Experts of a small language model.
Size: 10 layers, width 384.
Below are experts of layer 6 (counted from 0) of a mixture-of-experts language model. Rows are named router (the router's row for the expert), up (a neuron's input weights, with its number) and show model dimensions 240-287. Each number is 500 + 25 x the weight over its row's rms, rounded and kept within 0 to 999. Numbers have three digits each.
After each expert's rows: a language model's description of what the expert responds to. This comes from a sample of Wikipedia text that the model never trained on.

# expert 19
router:486502506528509479476502467455502479492494486501517513519535475494472487501498507507466480490485543522533487483478450483510488469521491472521481
up0:516502446473503490494503473520476530500512468482522529513516489456524458471457510510534439467507483511520525515488521466458504494438489492562488
up1:488515501451511530524502530521525515453515516501454538493499515550478513468483522486506534526519455495453463490487548502482479466547471501484472
up2:493544459515505515498520449473510535467517478528502520529498516452476499486496517468506573518537506480494522518479493494488536527482512487498521
up3:503514536507493507509486513473501527455484481493523513500517481480464505470507503523510485488461527471521529514542504519495517537493515491452519
up4:501494534507481490478485515458518516542475525490515526505582517522523499450448485506456479472512530500519528503546528508493490475491485508518489
up5:483478451453492515505515486492480521500496559499483538531513534463477511488479529485508522479460475558475528469471546548523508528521474512475531
up6:510508483482492482476528470542475470511493499520534565521471482511510564555497483522513480509496477498516475461517509510506492498457507488492486
up7:481456506451493491488525476532456500503496545494509447543520502497488498516482472503500486492506480475510515462494533486506490494493461503483519
up8:504515483475509529531479541473515487548459485548482509479503491547494530516495482509466521503505474491491474456509503505524502483528515442490477
up9:517486506524516471525511477491486508524514525514494490533497560519497535420502494472492477507473492475440494490472492446470551516459492484493492
up10:526499509489487525507511471500507518519534535469482543506505465488480499514463533518500495503500481476515514517554494470513524478500537505500519
up11:505491480474532490498451500554527546485488521481529529491516489486526480498487540538528499479547503487564511512495477508505485504535514495527476
up12:514513512478498557478475524513519524480532527506472553515508508558493495491506497474507494525534485478525530505490530484482504493504485499491438
up13:507527470554490519510552509512478478503481536493510493525496469505494498489522489472529484489465452492513534520517502485516458525521460506510501
Description: Opening parentheses after names or terms, plus final pieces of foreign or personal names, like -ić, -ensis, -sson, -ini, Cosmo.

# expert 61
router:515533496518515500504452512524534544513519470496503474490495525483520508510507506473501505530491439461533536494508491548488508532510520516436517
up0:526477498450532500502537476556489528491489518505489496492506507520485478461471532542516472464515494465482540491480487437497504482469472482494471
up1:510492499506493497515439473476503505553517509514539502485505500480518479498480554503532455497488509505496483467463529505526558512516542473501476
up2:527475502511530501491499475495509481516526518465514541509514480519486459535503453481482520472520500483517461521489530527486470501501509498491492
up3:482518472490526541503551508521509509508479470500497511476510490482489488497505499516503536499519465494446513540535474509519523465489536484526436
up4:516496527435516509501462542494524513504462518500455490468543480498489492484508466489495501511512433520479511496494511509527480500469507486504496
up5:489554477536481506505481514513480488497541476474485488456518492510480496539503495488527489510519516508492501531506507521453548485511524458528495
up6:492524456530472478503520540512473469527483506469533514493510473509486468489479545490537518484517500500512514475489491489517513494523497461485568
up7:531485470504525461542466510497539512557531512549496447493434498533503509510514511495485530462517496463500465490489494559506492502532519499545497
up8:505500512519522513461469503512468510557503504497515472487511513514503462501531492456511489497526497533459540482460486478489521561494525535516518
up9:493476483510507524498512517482507480516480494500497508519534472490473477493483516458543509501492524517454502491502512538520455496491497493478503
up10:528503511507468508502536490458461498508544562497472493483500451515490535524508478537462519522517476510511503502524445478512481495525492460516516
up11:476479517517463492460524499490506502516473505501513481487479494476470496556540475497523533546473504513485488498513505446474505523515512454515499
up12:520496454481519490454513528446551492475488508528505481506527468473461535512471473464482520504498448471506516516528471473511469524501491493482518
up13:487500512502523468459473525518506499476450511496524547480537430483453492521489490445476498518529494543489465506567496492477498544515479493519541
Description: Opening syllables of common words split into pieces, especially cur- in curriculum, curling, curved, plus mar, stri, recept.

# expert 40
router:551483489492488478506519519513490508524499481539525497519509479470537538522508471486473515476518472496522480485577523509522469536489528532476508
up0:528513505530515496488490471512453523539524520534486469502479465529486522541546500514480490480494474523438518483483468455521518488491524495483539
up1:509496467481468507482496495512508497462534505510495478528527479518502438470476465488490458499428499485500533535468524513469519475468521474478541
up2:532522540519543513505476503456490492503504492514489432553484476516509523485465507489486518528486465522548494483477502513486515518500491483491462
up3:512489469479504491500489467489471492445487477479486496491521511500494534499490497489501521515486533481517505494476517521479496460521491477493521
up4:503474542479526459494503487472491447483485518498467519481486489506514494490480526537514490516504484483477483499471495505468519505549515483495489
up5:512514535478497541516514556437479492511490442511519506518486511474505504494483499491468519493475479473494489471487471477499534552538493526488490
up6:541487485508503496478504512533483472488490473472503449507513494537484486528469499542473493496459467525480524518503452460447452492452525528474523
up7:512519532512501518504514515506488543526507481512515492495460461505459515469494482484539454523506461570557451467512514485491457509475505542537473
up8:503526488503465525504455531477534461485552461483497527509513482533508462479449498513505505522507518501472526480510499526511481479485494510493506
up9:502515560526530504528472516472484456552526455500513519533504512485520501489487522513497472502438498429468495467516508483475469512504510484509461
up10:552518473516476539466485454528485489535477519503499507495519492516537447511508459489517462500442484496482489529447451510508495489483477541499484
up11:507448526436439493544441486471497509479459542449473475487532492525522509445509518543478465530490467499501480500544518520513482509488499477479495
up12:498487536489509508534503539472518472517451502545527495476497529555543456491545523479496486529544502554525466486500518531470486486486495486486533
up13:477472483483516520475510470398473522539493513491527496495502494497493495467442500481472465502503511534516481467476535508518484508511548483501495
Description: Digits, pipes and separators inside statistics and results tables, such as career goal columns, vote totals and measurements.

# expert 33
router:508516522504532474505496472520499497484503486530517473522506460484520515506525537530515522500525496510501499507473478471513520492496514457456481
up0:472486497473527477525540482432496473502495509533555541498474469522511492503491496510502520473474492499494490530554526539475532468476527464457542
up1:530500498542499463471496509523468484475507536514534506497509474494462534461489504522483495474539519520501493510483506483500471526485526503527455
up2:506490495524459501465529535513492492498473487502477539502472513515550483492471558472500477494498491494501523516480528495479505498519479524537512
up3:517500525488494515550522506510534498520462543494497445549509508503530510535489488460458486485470485474515519471529503479451469500517522493482560
up4:499514507506502473509511491465490512481482463476461517517474466516493489476503481493518512469455488526498528533462502491502507513519472511462504
up5:512539479430500484508538497538534508494532485544464563529514527500508507447476513532476469525501427478504467509511512507488461468466535461522526
up6:519515494501508499489468490497492506498489488500481511489503525494507509466543491546481490529555493540516452513530512549500498532516494476487505
up7:483537465522529514521492506516495499496515531472502495491468502493499461483528522511549473521499516487507496457449511518485532500510451543524518
up8:472466530477474514517517515503540504501544470515493521515484502513516513480470541545564475462503482511504538495458534498522464533487496516501458
up9:503496530504539525535519534479511551491515517464467468543509517478510493497506528512506479502481495483486500503473498490507461481505505519485474
up10:514442550544499511452509494514520527482475494472509525538512496476520488538516470457482534516503480449530505483472494558536527490499488485505495
up11:516495543485527511498533512545521499448520481518493474511537511481505515468451500531492522515482504478543500491500489504504482518495492514488500
up12:537506523492494480528498562500500475473500497482461473502518506531480481461509528479457498518514479535494450494495513529527530492556444523511499
up13:475484484446482493485524528522521515510524539523508524506472500487463503515515481534519500476468491532567493518534464501518476521508500473466509
Description: Word pieces inside personal and place names, often non-English, in tables or lists, like Jiménez, Dobrnič, Chandran, Roy.

# expert 56
router:525495514505499481538486494487500490488462526479453444465499531500487505480538529518523499481501507493515496504502497502473518463489468532476515
up0:515490512470518494534501489462470494484498540520513526481495497522578484526476490529500561457444499519450478518516475492487486505503506538472499
up1:514476521531484495505494482519450529509517484498507491480550482528470501507490453476537529496497500538541484507521485530488548486489498491499547
up2:448469517506521483496474503486516486492447542535483556477520486480466534482532525508462512506496468502522456436454518480473496488477465538543489
up3:514488477484465495512480493506515456458466494478456495510523479487482461441524445469489483446482484469475462495490494477524494492490482520562523
up4:501525499491493517531530494523518478478473516524453480455508496506495484428462531521505516520486490476513510499511473509438488484514460485539460
up5:523505478548543475512528517495478508501521461443484517497508484504436495430476495495514511484503513514525526485517477515502490463457482531510520
up6:499470484493499536511499554519508512519496524504485513502486562533522576527455482508458443505507495507489475503477540488512529493469489563450474
up7:498432499491517502491529487491473463475487493515477535524500489464522551514519493476433501500505492525475489457488502466516444488507490521516477
up8:498521562477516440445464518507477523439447493467484535533488451520508536445478456536525522489456497490463454494501497538506506544556508538511506
up9:493520531483500497499525480441527497455479520508499522493540526517495495474499474482460482470515485537465551539443472495507474484463486519517542
up10:474506466487503495518485510434497478525460508490449471532498509528485489497476524507496485474522466551515509532497517487503510483532500500475507
up11:452474536528479483501522489524512483505533469521495498498514482487543544444473493513517442481517467503492514496474487500500515494548498534519512
up12:465516500493552472524487483438523489499531507533475468519482470494524504500493533495466465489541471458496499497517518532471462500489469517432529
up13:539523480471495499549493497500477526501525473514510478528447510485504485522551494547542477497507422484517500502446503499450531490520504489457469
Description: Opening pieces of common and scientific words with clusters like pl, bl, gl, sl, st, such as pl(ains), pl(asterwork), Pl(antagenet).

# expert 49
router:496486515465501494484535510509449516464472540523528506494507479540480485527468518524476531489493468538512471476515542495490460563491473549516439
up0:469516514505497499499503475543493482536500506475510482529488516480497496516518475511497468538516499524499517482537508521450534510518501474552487
up1:480501513455457486518497509442526508486480500483471499510492507523518503488517502486478499527477508495466513503499517523509506452499488471456547
up2:545521469491537489465539528522525469467529456496492467502492539505463476532503525455513407502495495494510473503507496520506462499514493495482461
up3:476506525527523532491478495536462519491478509531492501442476581501523504468474500489490485439479490502491493544521490498432574472496522533564533
up4:484506494462486483486509493451464507521529463514522503474519453487515551491456493504540487531542502492484508501522508495502524524474468469499492
up5:497466522479537462512518511467522501506490565495520511487502541483481523487494482504471508466493494529481511530522501509499496478498522506485541
up6:494484490503501525458530516506514492504520480499463492494504505517530506545535492482512513515499525489509499469504454490529493475481512497516537
up7:487497463476459452530490487509524513481529475510469506498478527458514492479514480515489515539504499542455450527489516532497549483510506473502522
up8:474494516520470515507505507484529497529498478501460499542533516501482520531505516522469535462504524513496457483462507492515479517473504507506500
up9:482459545487518515500502479477529551443505524517472504506540509494521464469492500500551485500511488524553476478506501528487518509474486494514517
up10:502511548476481508535469458531484517523478476516507476468486481496532444478459470541473506519502524515465480514480492530505474494534473506472438
up11:486513477514463523519506464494498531489447486506473479506490472497514478522511494516498485491501494501503481442544480494490497505475473453510531
up12:474500516501499536526529516466489407482518464523529523462537516509500526535512511497476513548468481459521484497480481516484496428486513471519493
up13:539485479487463506499469481503489531506467459537526477492473495477525455538526494427496454559556537503495451481541461506501471543495496517505570
Description: Two-digit year halves and day numbers in full dates, especially after 19 or 20 in tables, e.g. 2013, 1994, 1743.

# expert 16
router:539525496497505512501443494437499552511501541507483485505499499484527493503504489541527529491525478462481479499506472517522533542472485517503474
up0:485529471485497464484474479548547497521484478484509511481483491474508494512506514489522520510532501463527508488541496511477486535503513491490479
up1:525452515488469466493490515477507473521529478497502478560529518522465496473495471526510532499509442496489508456502509552498529472537495518471521
up2:519494483546511495473493492446501501493489555493499517540469510477486494490480475492480511487469534511511549502494509473490469489468515493509500
up3:501513487482478503530479479466516552515504501498518506501540477472521505519505536491527516506550490490482482538479479508534498504510448471482466
up4:507526504506465469482480500465488520491478507521488505468511504496490492450483456506482504501485447473506543489513501544521494514524557478507486
up5:530519539467530509496517465459465515540512470486474474472487514534527478453470510514469522531512506493497545494488527495539531506520529485457443
up6:505521530526489527475506559518507480494530527469446491550504500521494544489437483538483476536537524514517493475495489461464484515516478483498514
up7:511493448516572492553521482458533541477515483509530525502498455483521527518530495541487514504500488479514531482493457508534498501513488475508478
up8:517530471482489511451507489523511506485494531454485506494522500509485480499498468484513484507536462496492503483530554453488474485469526444509482
up9:495501482465499543476510479514544471564477529501499503501525488507477510483501511490489480540478457528522541494555502487497506456469489537474548
up10:482517468490494459536544490503493487525485551502505519495477500481481516438517519518496480515512512542475482515487461522480490499496530492523524
up11:493532503535507484493526455513473532538550458533501538482506415485501528462460520526548491530495493519508503535487488464502492490508457490530501
up12:500474468464475483539500486473494485506533484496475455466491484511515501529491494481483504525524486520492479479550490483534486494514504561462508
up13:519503505494516477513478541439526499473462446478490501481502480486534500517557535543484535471509501478501494464488503500476536518487489492534511
Description: First word pieces of common nouns after the or a, completed by later pieces, such as pil(grims), att, sw, prem(ierships).

# expert 57
router:515492496495456484469509495476505480529539506527496526492463522456478512561488490490468515498507517525550499450521477539485470491517513514493488
up0:497566514503499530500456510487492497528511508482528514509501454530491521540479486505459475518519534488476485475456500482482513490498537554501544
up1:537544516496498436532503480497512550481501509443524533497567490507505483488491490524520476514507485461519539543533523475480527473485551473506483
up2:542527473494453504510514464517470520535505495515505507494541468494510502505518535427433513481440466474479516477521490469443511490479509536501483
up3:479490519515488534462486492478471523541496468431485471499541481511540537512507516521463492499502487537507552510508466487478452491530517512533514
up4:526490504524508530449576560533476452511495492521479498505559482528509475514490527501506533489539470490506491529455494497517481457450485503496487
up5:512461524512476505525427521505521504520482494505506495489454495540493458485456526467482495478482484516472495527482499516490546499512495497492460
up6:471507520496454516513493507517522480510508512492519508488501532502460445458508517501516532492503533503517494518469522484478575523487519462527505
up7:461473504488449489496530488494520468530494533469492495480520506522486481518530491520484518509470538546526475492554521482529479499473473492505484
up8:527558488467470502535527466502483490470507517521474509496495500521520488532509523490514513470482487465496494486497498533528508462509496481536488
up9:538506494493483497473504497514494474515497503486468508453523531478506503504518482546501499489535532473539504497521477520531494528493528509506545
up10:488535511502539475492548505527464462506485548496495535477510504483461469504522499504511539502531514535488527498536502510480508528477522537487456
up11:512475501478488511488521504528504515534475491490453452466516501487485473499493511497493511519490509469493519523478489481485492486466503449497488
up12:493514499517469512539524503509503500461517508456488491540489426486477463516528477505514515516490499512469461509479487498503485511571466501525503
up13:520480498530443488484538513476499507500487543499486549498465453476491522514482526504503484503525467502493465507488534532514511490462451480496491
Description: Unit abbreviations and ordinal suffixes after numbers, such as km, kg, m, ha, "th", "nd", plus final digits and parentheses.